From a checkpoint of a small mixture-of-experts model trained on Wikipedia.
Size: 13 layers, width 160, vocabulary 2048, 36.3M parameters.
Below are experts of layer 6 (counted from 0) of a mixture-of-experts language model. Rows are named router (the router's row for the expert), up (a neuron's input weights, with its number), down (a neuron's output weights, with its number) and show model dimensions 80-119. Each number is 128 + 32 x the weight over its row's rms, rounded and kept within 0 to 255. Numbers have three digits each.
Before each expert's rows: a language model's description of what the expert responds to. This comes from a sample of Wikipedia text that the model never trained on.

# expert 31
Description: Pipe characters between cells in Wikipedia tables of results, charts and statistics, plus dashes, slashes, bullets and Total, before numbers.
router:086110177147085097156118113143128083130089117117168073138142081120162114123085148162138103143124166145105153155124106033
up0:115100085110185101128161107081146172137118115172090148106106149123161116132103124110065099151160101139168128139119086119
down0:117131187149107124149118130160154129121138113107132166073147134131119114048150160135185123135133142102096171085166179111
up1:139095122154106130119069185125127148135164130101115093119153126156169146105129177152175121175146167115159166158100098132
down1:109109175109063134091115169190100146166118144107107141185095145123150080121091168075154089128093106161149133173124085158
up2:129159093086128093132136136141149174094121142116127166083081176149087129156139101189150139154104141108100117153145097134
down2:057126140149174120140176190162097177136118112122149133100134171123133139104117127168137077178150154108115097076180126155
up3:136123107103204111138137057111161115106129130146145165095071194088133107133112055084140084117139122102113127118098149164
down3:146063138084126140160138141130069115150132121163092126137154127161106141139095221098148146121102063134050174123144151154
up4:079130130146123145111159133131141090118104137162106110120159136168069142203118105073193117117133133136169124072127113170
down4:161164159203114134156123112094059092117100182088117143111168181125176186104145133144146088117123145115145107126103133122
up5:116136120136108178126100134118094078090121144070158039144112140154153075139094132114137150140103102214129170120142152114
down5:178096154115134122104148103160099141179134163113079155113172185072125184125235117115060126170128144091102131144086150106
up6:150151132143119164123110159114144199094196133082097115131127160114127168105141135056142065082121176114127207114135133143
down6:105126171114167211105132126151089146107136132139168116115163081063114143123127118157134046114142111129121100121124125136
up7:060111111143141070108144124190108115148108158096080127103158127100081058107105120091087148185150112100131151079113155119
down7:103119124182107152085151186161135145131177155046127177165097090118176165110112138086086141153134100116135136088245082130
up8:027094127169062131105052085147111091172081122129159122082131133084123159113116099123153161137135133168121087160074133148
down8:174138054091130140166151156115117154115197143124113134190097092113063100154175093142111129147096156105121130154140148121
up9:115162132075124097122146139114142054113121159153118161130077101174128178096137097178146105180172117133128150170050131070
down9:157173117165153167129089145141104174146154092042102108109140135083108094119080118065100099137115106136134108134119067157
up10:121102126057152156137079139118116098099129120129141105139143154080155154161131137127158154113160119146153162129112101038
down10:110054180104150130156145095123139193146083160089116129104123154153089144054166086136092082156117150083156101155098100155
up11:142139135135110075108130092171098120095131080115129184132157176075155145113099173127153073178099092142094108116139182072
down11:168085091124123127154130144119123165124138097125139158101072089171077103141143092096090134060191148156169150167162080139
up12:067100151124146185081185125110203093121110097174157096094175104097129142152103085175172101109198134161122122111132109101
down12:086113125150158186175113057027092139093141143156149125144167063129128114094179114150181173092153116124128083082088153109
up13:161156128181134126119134198154112138105112129109158106188154209120113080123151119121069079138179065151119148164114160146
down13:143167121099129084127141155108179109163127148143130107132087161153137168161105104142153137147166111141160124102117066095
up14:163131146089115143078120175110132175151095175188166111131149148066130130122125122087049133104128087093132113185117078117
down14:107138051072162081133149161149157153144104108046112093099135064184118122129131104120225115070075121124124153124119147111
up15:136117136149136070187171167103154132161155129098158154140112170065156125077110158150083113107089115127094151083133095110
down15:066152193093096138097117106121139149135137151135158101102152098165068147229166100133115156125165136124124116137174147103
up16:155139097077074095134167096158174087143108075116151077067066093105125141108081178165133122114140176116124096113102121100
down16:131122152111152126147116162175035154159128062206135153162183108103134146120151130117147085134132152166176128116164144167
up17:106156167096138095088074156128120097141149084172135130127150167189096119112140092120131157132106157126095115153082125139
down17:151103121122099133204122141159112113128091165149145102143090099151144137113065172125162118073136129146144132067123130161
up18:120161164054146112146158124132106079102062103128083193165123083179098135134113133128148132125169183097149167132075151111
down18:178117202206085172106121146120146168169059134097138117081155180051105130083111132139104115120105139148150139153155100168
up19:074099136179135114117139189152110131076166113114072125208090080163184079079114109144077151082143133136123045071078118157
down19:140119156102112097117141123108141147126129093139146089064174172137135110103122170135134149171124149154180124154151126125
up20:159132127084103117084123145153094054154144126098111119082120118092158102194131147169154118178130111163145118102072124123
down20:189174110200139087169118106184109070062118063121178176182075135129105151097164151144076128125145124155135142129133172168
up21:153147089120089140093117126139067146127078092175091100123112088108101144122152120081098114176166166129089123127146137138
down21:147096092111193092170132101124206136089181128073176130110216169161148071186088158140099112108113103178143090158099125135
up22:080140116162114136103190129101146121136131167112059094167103136077110201113144225076108141130138078147134136149154120181
down22:141144170106116138119137115122111146125145168119163143113192100140121143142079083121196131124125149132152158095101101097
up23:186136142134179070077130118116132169215096159140104109100140127123140183128184101117140084077173122066137100098116086109
down23:098157149136134104113126106156140162093173120151143124109143182117124057150132080121124189144112133154144140184140108100
up24:127164111126164142154096156138099140091165121064126126133132176113090156132069178165188044141125121171153100193121114168
down24:122161161114135171125145114106072149161108102122052149100128090148133129110188062109103085203107152089105131158151124127
up25:124179159115162096155092139078116119136131142156166182097125144156116109187150200090156121081094133142084175142167150114
down25:133106137100102134122144137167099121141165134148149110093098177094082081102129099179155143113128076082108110102101101168
up26:106119132069151139108088145129092062124192033126209096152147071124096184162126118173122178102141135143095168169127131106
down26:120171165181062115089154191172126118177087160164077144098099177161147121102116118155143073135156129127171121111129074109
up27:133123128109144174093143162106164099144124117111160136150094121145138091133087135114132085196119134096134143162096123153
down27:099113090157107095141087131112134170169131124097094082114154046131109104179143118099150157090135155137121136098125133124
up28:124128127111122113180159110133160133060163081118110096130132119092151111187129093164156188146058092148148123132112084174
down28:120116109123117157084151120074081058118133118150113194133095133165094197114121161133099108107119109088164089168141175138
up29:162074167146150124122124115088140093180147135111137138128183138034130117151090161079103125150107093091088151140101124071
down29:119127091131102141111113150140146156121176138135114076146095071204106111095145155129141154120140133130120109113140160159
up30:146122164168107129157160080092104093130090164106179106173149115108164119127163113155106091092138095100123146139131154105
down30:165118043154134142086165169157158151160128123140074078087122155136131099169127168112166133117089067124149111080172119136
up31:119145172138079137149142122048117146096178125097108183189126131162138161136155124143155101122105123156158125140147112155
down31:127069067186113148113149161184109107157093137116145112182095177147108097104114113126183097101141066158167094113165111130
up32:146134168112096109153117099144127165100158096112124179085133090142072154195094170142188069102103109122098169117174156098
down32:153153152157083130161163180057106102110109162128150089134108145117150134136110164124140129147090140135125147128177168108
up33:084075166109129173125134111078127059175133083140166140142099133132146054119133130097125097140150151130153118126191132081
down33:112140125122084145064136131185105145122113192110121087130220118109169142125131090104140167057104124122114150112090103173
up34:124115092113190155120123162161110117143140117114092130090105086179078127131126120155131156095148160125199103066158118100
down34:159137135109118120139108119050111084073106163141164190181103128107188151104082157171140106160084134160116151131083094100
up35:124121124086133128134130118116114119073173090112103136063099173136101106128118087153082131159120166169101136126145086131
down35:165139133123117100122183059150133097148150170143119154132151146139131102171106159053117171138148150146108110131076170160
up36:144150173126125122148119161088127129142153086144142156069129075129184163099141117082107202132170089178143101088110119155
down36:162150095172156166103140090127167099119144108104157132103143154116190126104093171178158113186131109099101174149109182101
up37:095140122083088181209066107119120158139219100173100094100127115123162066141164160162153119161175105081096105149098170133
down37:151133124130144097151169146120067093138064176104117189140081169098164173115102123119128108126083100106113143128130084128
up38:160107135135129115154098146084112111113121134091125160110113114108142143122093184116160175136177151120124173147115168098
down38:161103052087121157133146124170113070145189104181120149172144138149093129108121137153132131180132087174185167170101052119
up39:164157110143087169072132119150035065085146129091123140094130123153169020183187127104139037116086092122114130091150145142
down39:105155114136116147109067114088117141115154151113131196168122099171163129165113152107107159156114096160122133131096092143
up40:180123121086116111115130154131130200142086160037124135153144115118181126135184107062118139201079104070156143090144097148
down40:123162101122113119103108125137198127103095124118108160110095170050127123162124168149154115169140115149180067126141128119
up41:125134184122133103130124118109114105126150121092061165113091109112166086181164160103206094162122139144118137150112124139
down41:148058082120140090093093136156115131127135132101157138099139112209156123132111099079103193123173148191072112104084150132
up42:121127098145145153130096104120113081154150134185137143138149148152150058121108072111077120071184112196196114142178138105
down42:159147118087146140129174134083082093125090107154128133135138122088131118205169146120105085146081144125071096138080118109
up43:158111146175157076166136137132153167149121137119142098119120128179156086158073127157142155181140189099117132168074102111
down43:063020159160123108117135141156138112140115140154086135183097136070124103154095112087139137106148142128145118147167183118
up44:120105163145120128126101119127156168148071115133097110064160116126149185122136143181120112107164102157121170103144122137
down44:077145101104102198090061136157107106114111145115102138178136134145163060132085145119134164077112105121138129142137127098
up45:089177132133079124151095098127152129139087083102145133138145120168121141160156101133123100051123132059183071114150144102
down45:120116167129072061116041079075157150123142148116115137058111128154153095226126102156141116105120137148151084053136104134
up46:144122145123109118159121137083204139098076126149130178122146169155117129113164107115167119124089129067125142051142127112
down46:181154069110140147080144089153105099151154132109102112124137161066127100139142180118132150092164163122099153114135141171
up47:166093102157141114109110129140167077085136157151055154180164157129129038139125099078186137096087092139130141156122095168
down47:152124069118139144095118123127113123154144149157132143073226095152132180065153111104114091119102141111195140112106159120
up48:140141155115120099128141075165132155154166131156140124150107074115136059135148115116150113081085190084080151159086197045
down48:135060118149107058160096115155092112105112144090087125104140076147116168140123172094167134130128085155116142099143131108
up49:110121164075068151200107088109150174108119077107147113119191134186164138136121123126139145086137113121090124091131145047
down49:138147136121122101118164128066138155169166080139193109118172096127132067168162156146121178062107128169137178061150185145
up50:118142149096087102121121164121126112089076064125095115153125077144174154154143045090123144173187126103080075098098079115
down50:113123175156129186141089132090067130139144118117101139129128116166076146105112119103128150078094137127112161123184165130
up51:161159158146122105119124124054126138123095134120127087093145127137136136110101160089076094069197148120101171149131112098
down51:088138133075189120105127086141205182152159202166135125082153129166129121111112137155152184157105086117187141078162080141
up52:150101124136105159164075103137131128151128138092140113186051144155098125100153111087139079144087174103118147151180184118
down52:139115121131180122122169119133122142112083136179116147156203106187160199081168129135110113155174125137159149114100176216
up53:119128094072110132112116164161159150131097134131164154094106198145082114155103164154128077070122132173179078201140152128
down53:131111164141121137120106061111059108141108131113098107129188135105120106102115137124167105186089103119113130128161159131
up54:077108184147067149173135167166117152098167126101100153106128095114151169124188172110138141154071121106143127101108165145
down54:172076132138194097109109118080193127144084090175184115179067111161079094154092099156109092065092116101145104141107103148
up55:137122106087132095104150124138154137170097140190143167105142135107086095144121090086080158055089106116166078147134069127
down55:116098055213114126116158127140129142143190116112141172124162151137155156120130139198145101170114097135116133092112125164
up56:111139097189147097102095109165119149093129159105156159103190162146127109093113141148141086141153087125094185058117109105
down56:132166202135099128122154138124150067145160175073141121173117151160145146122159031076071178072157119079118113138116145109
up57:119114136129120066119107104161151081109131142127130153111172136074144081128072136067111140120123116114148123122130086033
down57:125136192100126140166118127047139160162117166128148129152119111171116117147113090088139174123111113172194143091115141084
up58:143158108119086130115119171154129118087172114118089175171092123156169072122164086175171144146138167097100189133099113089
down58:122190178130124118119152072172128119174124117111130081165077140118129212110144164133107135075103145133150150141130112121
up59:023091112111145057115165127100151079096132098119158167110088149166060069115130088083117210147072132183125145146090137147
down59:155167148131146161193138149122147131140132075199107097142133086141182154112120173145079070080183083147131157119133153124
up60:158137112135129139162110097130099136104060129146156160109149152150156119115178095147166153075115141109168169148152185148
down60:116136142104086113161082140131193143178126148132125170155095167075143120129124180107128153189164087115136111135182078109
up61:146195154162132142180128165120111135111155130120148117148146113095097124157148167141148133104171117191117153095136147133
down61:135069164129182105092146159141165156166148144149167125043056089130155107171163091134129154123120112130143164117114107115
up62:122079116114109121155099171141065108102122180116159100124155147142099174087158135148147130118057097129109175125150047185
down62:115130108129091127120099123158137088090130099157107136144149100148134139088109145095171107140175134131165094139117222106
up63:165121176164111134167141159168115128150100154168180113123150160166113069128110130139095144140147167148137110149158149142
down63:129119109162186174151157145121142154110123124125126143083143092101153107107112154132150067151151006117128101082152147155

# expert 12
Description: Word-internal or final pieces such as est, self, ve, de, se, as in ingesting, himself, estate, export, widespread.
router:113101158103110161146161127133091160117068128046147086063182146141099113159092159182136137185137165089138104127115135130
up0:120084160112099145097117143125157113178094173148200159194172147155147102105097168226118157105134140120141097133139101248
down0:097172098113204150137059119140096116149124169180136166125080161132162133129087140057148126117130182162145168099107191099
up1:122133111123124147105088111072091168108054153141127078120112156173147158181076179140150114166164151187154073119103170092
down1:141159127140154074126148149157177167156151119102157138129118121126091151151151110138118141139165091089115149053165097238
up2:095157166128074098156100102154164153098155128138100138074129114152130104096066112178118168178107162116173105149146163128
down2:150078067128174128092144139129153071090102167149128105147171128162133133139196155099109100130181080157143127098166171142
up3:093190189078126182099111123159127083146148097151168140125169093143120099105099173105136088102122145093107087210067127131
down3:128116131119136086156101173173168174173146155102164141122081105104140114127215103127205113064141085121137135145145114062
up4:169160076111135125145137164125130063168115122114097080114112144176109118172137138192121148091130111123164088153145087092
down4:073124076117096177114147121146143205098123180178162137108101114125084115149150160197159107102153195148142140105120090107
up5:130087157133100120118130130131135203136116147116151113126136154133144145118122175066095133093114180101132117077061158180
down5:127213127147138141137156158143149202165086106131126172135150154136077124100146085150131119106180107224077129135103117110
up6:132149066128159157149179190114152157081126091052170181086143142121075109141163096076149102195172131200099105187087125115
down6:149104174076178066119087106128116113084181171128125143128126148187122068138063130156117076179082204182148131134082103148
up7:091126158126099109124107099121127086120107197128138139093134083148139169151119119131139169168121154099140174054119154108
down7:148119087155149149137127101111144145174143149104161151197110201168151121144151202150036070174143120152168095160120137107
up8:117126097142137177150104198155094111086138089100110104119126134184110195173067128137098098112107126135204102092144128110
down8:219122124167175174115134125101140168139108148185101109115136053057149153106138107136180082120080136142104135133166162156
up9:138148152089126143175133126223143050113027118107141123177158148176153076194138150146071104084111092095095106194127179149
down9:167125086158164126102143076103153183153096144126160170082056124156137117132115116140108150135106113143206106099120076112
up10:118148150157139131110137099140137158143119147169134102127173130109127097179141156136155151112133135128124132122091131186
down10:143130180120125145137117117172154106202135115106181170144057124223133148147083159110130090080130121120155116101081179155
up11:130137096091087095144124168117182168085095164082183113036088162159106145159062179165132152143149097096133039155123125173
down11:168082112140083149062110122168122061127152157163041149145184096135117092083147101105104137146094149089151164174137186126
up12:151135103109078125123117158128120124115108098080123130107146112121108089146150173104142070143096040126120131117106146132
down12:095163187118135135159120138116128143119140158138122109158140211120153130093158086126141179089161187135078122140117113136
up13:138106157169149113136126081160172110179140132040069094160111106091160127087130174111163174145128089074137177152150115121
down13:156159176127096160164161159134125140157109129108147075111172111145150140140151154106191153062146033103128101165151086147
up14:116064082151176124157158160090133133115131102106136085106160124089119139149160159151120144089129140113096082168110113176
down14:124117156118090060142141068091119166168164198134106128119087100133168093133118106113119103130157111129171130164103100111
up15:166152138083127149135169096086181083110128135103096077159123140152123097117147091143118130097158092172123116194137068160
down15:104094163161103099114154116107051171030159129101100118115090129069091143097132112164103095103091162087145176082138182152
up16:119164138157056059148162085182117077157121104138150144084156157114128048136101124140098136119095120151111123157158173154
down16:148142149111172157106115195141090149101150147109187120164151152114142179124174075119140127148152105104116138107064103085
up17:152145162108131141094144150156179159067106171097056074168171165099150128120103119149128180162133127083055132124113093161
down17:073131098175156101120112087096067135092165149117104117081101120152102144134126156183090085083119201109146081113106103128
up18:159056146140165137105182103100112111126106127139038097118101131110134138105123124117129102133094123065088082085062150133
down18:143166104170129133056114133121168117165140147102127140175078058132100111142123129192146127109140070122165086103187098149
up19:128136117096140112096111094172107107074115152099091129125126141123135064117068096152119123207127110098093188133133139144
down19:113137090105141121166141164114167174156081122106121107134163190128094177114117181116180164101161128144174153061130097047
up20:173123093115081111116152120157127148137086103058102151160116127127169062155087152130125139222106127119129105122134084101
down20:094145177090097079062126091134100104094182166185114146180175169103072154118165104090134127084080169103118128093104146156
up21:109123099117093134084126112158155147123074170112127137132138133178051163102114119149126149099090074169161167154145100114
down21:152155157112109103160080136130108102149133079194115153095086120089134145129153111079154093150123120122122117110113166149
up22:134117189105103113158095079150141099111151055106090155114176147147099091138142129074143158112026124114124124066165097124
down22:138105073102116123094162100128156133133119141178134169104118195178142181132115194117113099129213167117148176177100133133
up23:080121169103100146130161130111146141207125068174135157173129131104168071126136160154056141135120095111121102103134105156
down23:110105161145212119183104094088181096117180107066145071117153130158144112092103086049163145119175171132118109110102080098
up24:152154097130161121114161161125106133103118098149138107104161124124099142138161056184163113141082108193105097156146080143
down24:118176187070137133071068131096153120091102152098148116106092102148074221121075093076124178125130133087091116084107147171
up25:142182144148128155095094122198095150087134121052133114048129095146110140156104112142185167106119168172108122123101178106
down25:077161168159154158056081069080144169194103108103085168093111126133134125174140138140087175151139101150165080062117155191
up26:105114145157056093170126067147122132119191120049110153077147102069168085129150150134154098122154147134151140126147123132
down26:143134137103094142090192146131108101124107128122091153107111105090117139098171114142089127085094130113120127092116106103
up27:143150167139103130151166106143115139175152163084134153176137118140138151137125181169183133084126165096168182128151123118
down27:147125144148124144139082074130101124138063150161139135087123148204080103105156171097108105211114123160134105134131107114
up28:127104121155129082150151123104104173098147102107110109139104155174126099125142100122162060089091134118101142094097080104
down28:079173118141139173141125139217109076154109130118164122064149102120103147124087071162132127184123160150184130171142113191
up29:087161225138116154103102208134185135106139144111172099113149171141128159126115108137106131125151146208129120139138133150
down29:154088135129165127110142170157095112085116146096080155125181101099134142174111145059076160140118110080132124103118095116
up30:141091125126089172120154155141104129137189139130144088113162122108182149131113081106140136047081169150142134114196131189
down30:147147136118184084117117104106113164180092091161101130100119162139088037128116130156091084113124124094128135177153099120
up31:147112127133115142165075138115074111052169157155184115116158124190069196159125113116133140140130187120203121176156130176
down31:111140116164078073134167153155099157151142051120102143091130127048160110062140138151089088185189149139118120084129140117
up32:083102121116142120101176129122091089139165141170116157189118104134194091166111159151058122144115084132156118095146160146
down32:120129149153078165111157115123212161148100168116124117136143144164168128129071133105118104093168065128136131152140149073
up33:090108133111178190108152092166080145105161098142163134149211086197151122126128116152095143091161098097176062093174108142
down33:128139159128136127132109155105144113149159074107134111143117081085179110109063106097149136112118096164085169165076089079
up34:114115126122079093096096108129161163084092165117160104140134144140146204139117123160145127121143107134156125109099135086
down34:090071116120126165136160098108185085089136069195110129150134117048123167138175137115073128145136179091154170135143182135
up35:146118159086145118125074106110134159134135157117105102116105110126121117150150139096091149146126119122155191130159151079
down35:163064131125129201128094108141127066071066110134133127096125130143104110154168098211171075101100166160137097104138106094
up36:162100077128148135111111134166151170106139167155125155150157150128102105187097150201168157152151164113166148175104115086
down36:168166121106108124140122136132122104120094140166194161137107140083159166068135110097124148107070089168119094126169105168
up37:113089106159179130137127206145125068157148121108150125157087155134102149090120144143105144126081111120148130167115184139
down37:164142112114147053103138077154121110110139134135145103092181140130204122168113113139110100139118117128110129100148100097
up38:136138181082156140102132142157141179149155110130087186151127083093179080046110071159063092123099118109067112142130096094
down38:113157050121155071160142138119206105134115121137172161102139165197104135160161154082121113113132155167202162098162167131
up39:149165096113092087147121129064142103137153117151112197081150113161133114116094101138158180128155112083203087140157074143
down39:111120139095059113110085131166121152147097125087154115182149078080126103142153121127156112127149133172076146103116166088
up40:049121135128087105168111104131088135150110171100163136116149095122112113098130156125079080098114121185098137152192216133
down40:186120139069193107119107153088114086134131124096148094120140169127126128131088133123119211154162111127054182094063080131
up41:086068120140118150044165167085200166137125151114176194113152150103099122098106155121127202169134105191123114110119143124
down41:087109102184139138181087149230104106108118129121110054175125160106134135105149143088097149158091089107111106162185132148
up42:143126073109166161137165128137090146090159086125125123110136131161100118123146131165112123167090106138120142121177126158
down42:114111134134122142114061119136108155134076132169158127154124102181111141184116146164150094110138179155136123121133129170
up43:100054142060164156108120088129132085103160148126155155076103156134142084182207181116162151163110153125099062132131128156
down43:176095140134103112146116125183111100106138137086161105113177126078124108140169079110126131177108130077151178064120149109
up44:156109134131181100181112163139176126140129149104150134095208165160155172158134087093132135146210103094123147086159099100
down44:091121181157125157097148121132101141137120085128148094154168118099143145123054096094162169088096154189101090150163150140
up45:096171077127141116139074157206131101164135106140106045134187183127126133064090126135107109147119121074109173089122092097
down45:088141128152088169119104097113112106151101049122156188140129096055129137158163103136115148082110155158121136142064112142
up46:206145102150147097100144174096188174099121150158147111122216146178111105105154168141137102116164134162105121095070088099
down46:105115118097116109210159133165076041127143171105132154145107122119112076152130105109113180124154109102127137154190173147
up47:143090105135100094166112129126126147084149098101128113137092125104088186122061106084145081126162141133095158092115119074
down47:068130113121158101138202095094149011128093174182123112099142149150147088098153154153129089092109120144178134165108147125
up48:169123164100154137083119137102101095165111165147150127116158096175101061186128186151108147128105172135129167175129197127
down48:130119138088073169093152148199123109096127127107081159139115133155157187121158132110109169059126109095109132124163076080
up49:120127081163119166075123140122058041158155172116165135147136154118127130113154079090076180153084136135115184083111142149
down49:143184140121175108182171135091156186116170077084119110224103127143099116146100104070137065098159084117103079100114101153
up50:108143125150166147117107130076125200123164098126149075092133111135113179093128146132121131118089076138080102187150092082
down50:168068126119137163131124127122090113139099164183095164157118100148173123108129125125094147129106099105163111167133159120
up51:110138129152105080145148155145103200145047142082077201104096124105109156114092124133108177134156146131121137088121142128
down51:168145182088176167128084121064116097169144103160152092154124117150148138154095187143162062128141113099131155072098139144
up52:114172164107131108130197126152149146122147118160153130093192151134099170139103118164152140191147217134161072152135122165
down52:120083155150151168227082145121134154131180131127137142192077109094135102151121131120130126113101154143167186131097090103
up53:116098148123108110106099121165139137114081137095156128129130135151163135136088095154098122174137122150078090099130053108
down53:144108118151111099164148165057172146096144135123156093143092097129186144110129088134146163121153083124139158138115124109
up54:118124101190151132114137097130147131148123096125129149194094084078161132080086114131103135141113073120162106093124096083
down54:133129174089117135176107142082141114165119123134062057130163129113130126178146118123157158068144164067130112120163167189
up55:151104138077084129164102041144120143128090126111143203179125164104107146104190135159141053107135119086165095168128156140
down55:120115147165114151092147181173111144085100111151146099067070107142085152091119188104097113165170187109117130116133144143
up56:135139120106187069130144090135163142082164107082172099140069185154148128147143178091105066144150128115110128144094146134
down56:160122161153059120142122137120119086142120218071100149115137142105113113083120088145121163144129121149180231091133165080
up57:160021178116199141155130132121128180188080132124127102118144168110161093098119128120150132155148132089117104075111107130
down57:110164050156076098070147110122085093047144092111141146131071100173105152128133124132146156107147118165101098134145107183
up58:149186102163096104132152108092093052179163126131148119186108114149088106106113065176078100150101104142088126071148156151
down58:061136160133167134101182108095135144150120149111144123157101092125161114083131096147082130178124109174182144150122167116
up59:110141154112134168153145118109108110199075160136173160103174111131125116183105153205144079154149116160145133096121165195
down59:102134130097132104133089143100162129056178134089153102171082181115109150098122106143082171130147176140096125156134154095
up60:118087152088111143107157130020118114080097167079134152152138158132177170110149210117145076104136095093169147157154104131
down60:145131089184105082139200213135132184178139076179174127094116095103112112147091110156166143123113117166131088200105126172
up61:161134135132171117161184107069123173177193133112143157108113120213162111150112143105158192120162092075157116156117119080
down61:123123096165127162112079159134156105106102143138144134137201125060110098143221101078121078143076126150099125140040077106
up62:094108145138104144135127101126132125168096092082162172174125099115121086172132095101140125171101141155117124142183140189
down62:128114112120164164135100167157129200107155074151100142089111125077121109144146142136162128122131112139122081141131063149
up63:124131168135133135108111153076119147130146114126119155126081143028153116147114109079144090140113162119132118092104150134
down63:134142139081110109139142138137162111116163134133179106169117104223140107158150105135161111106094144122070150113155135112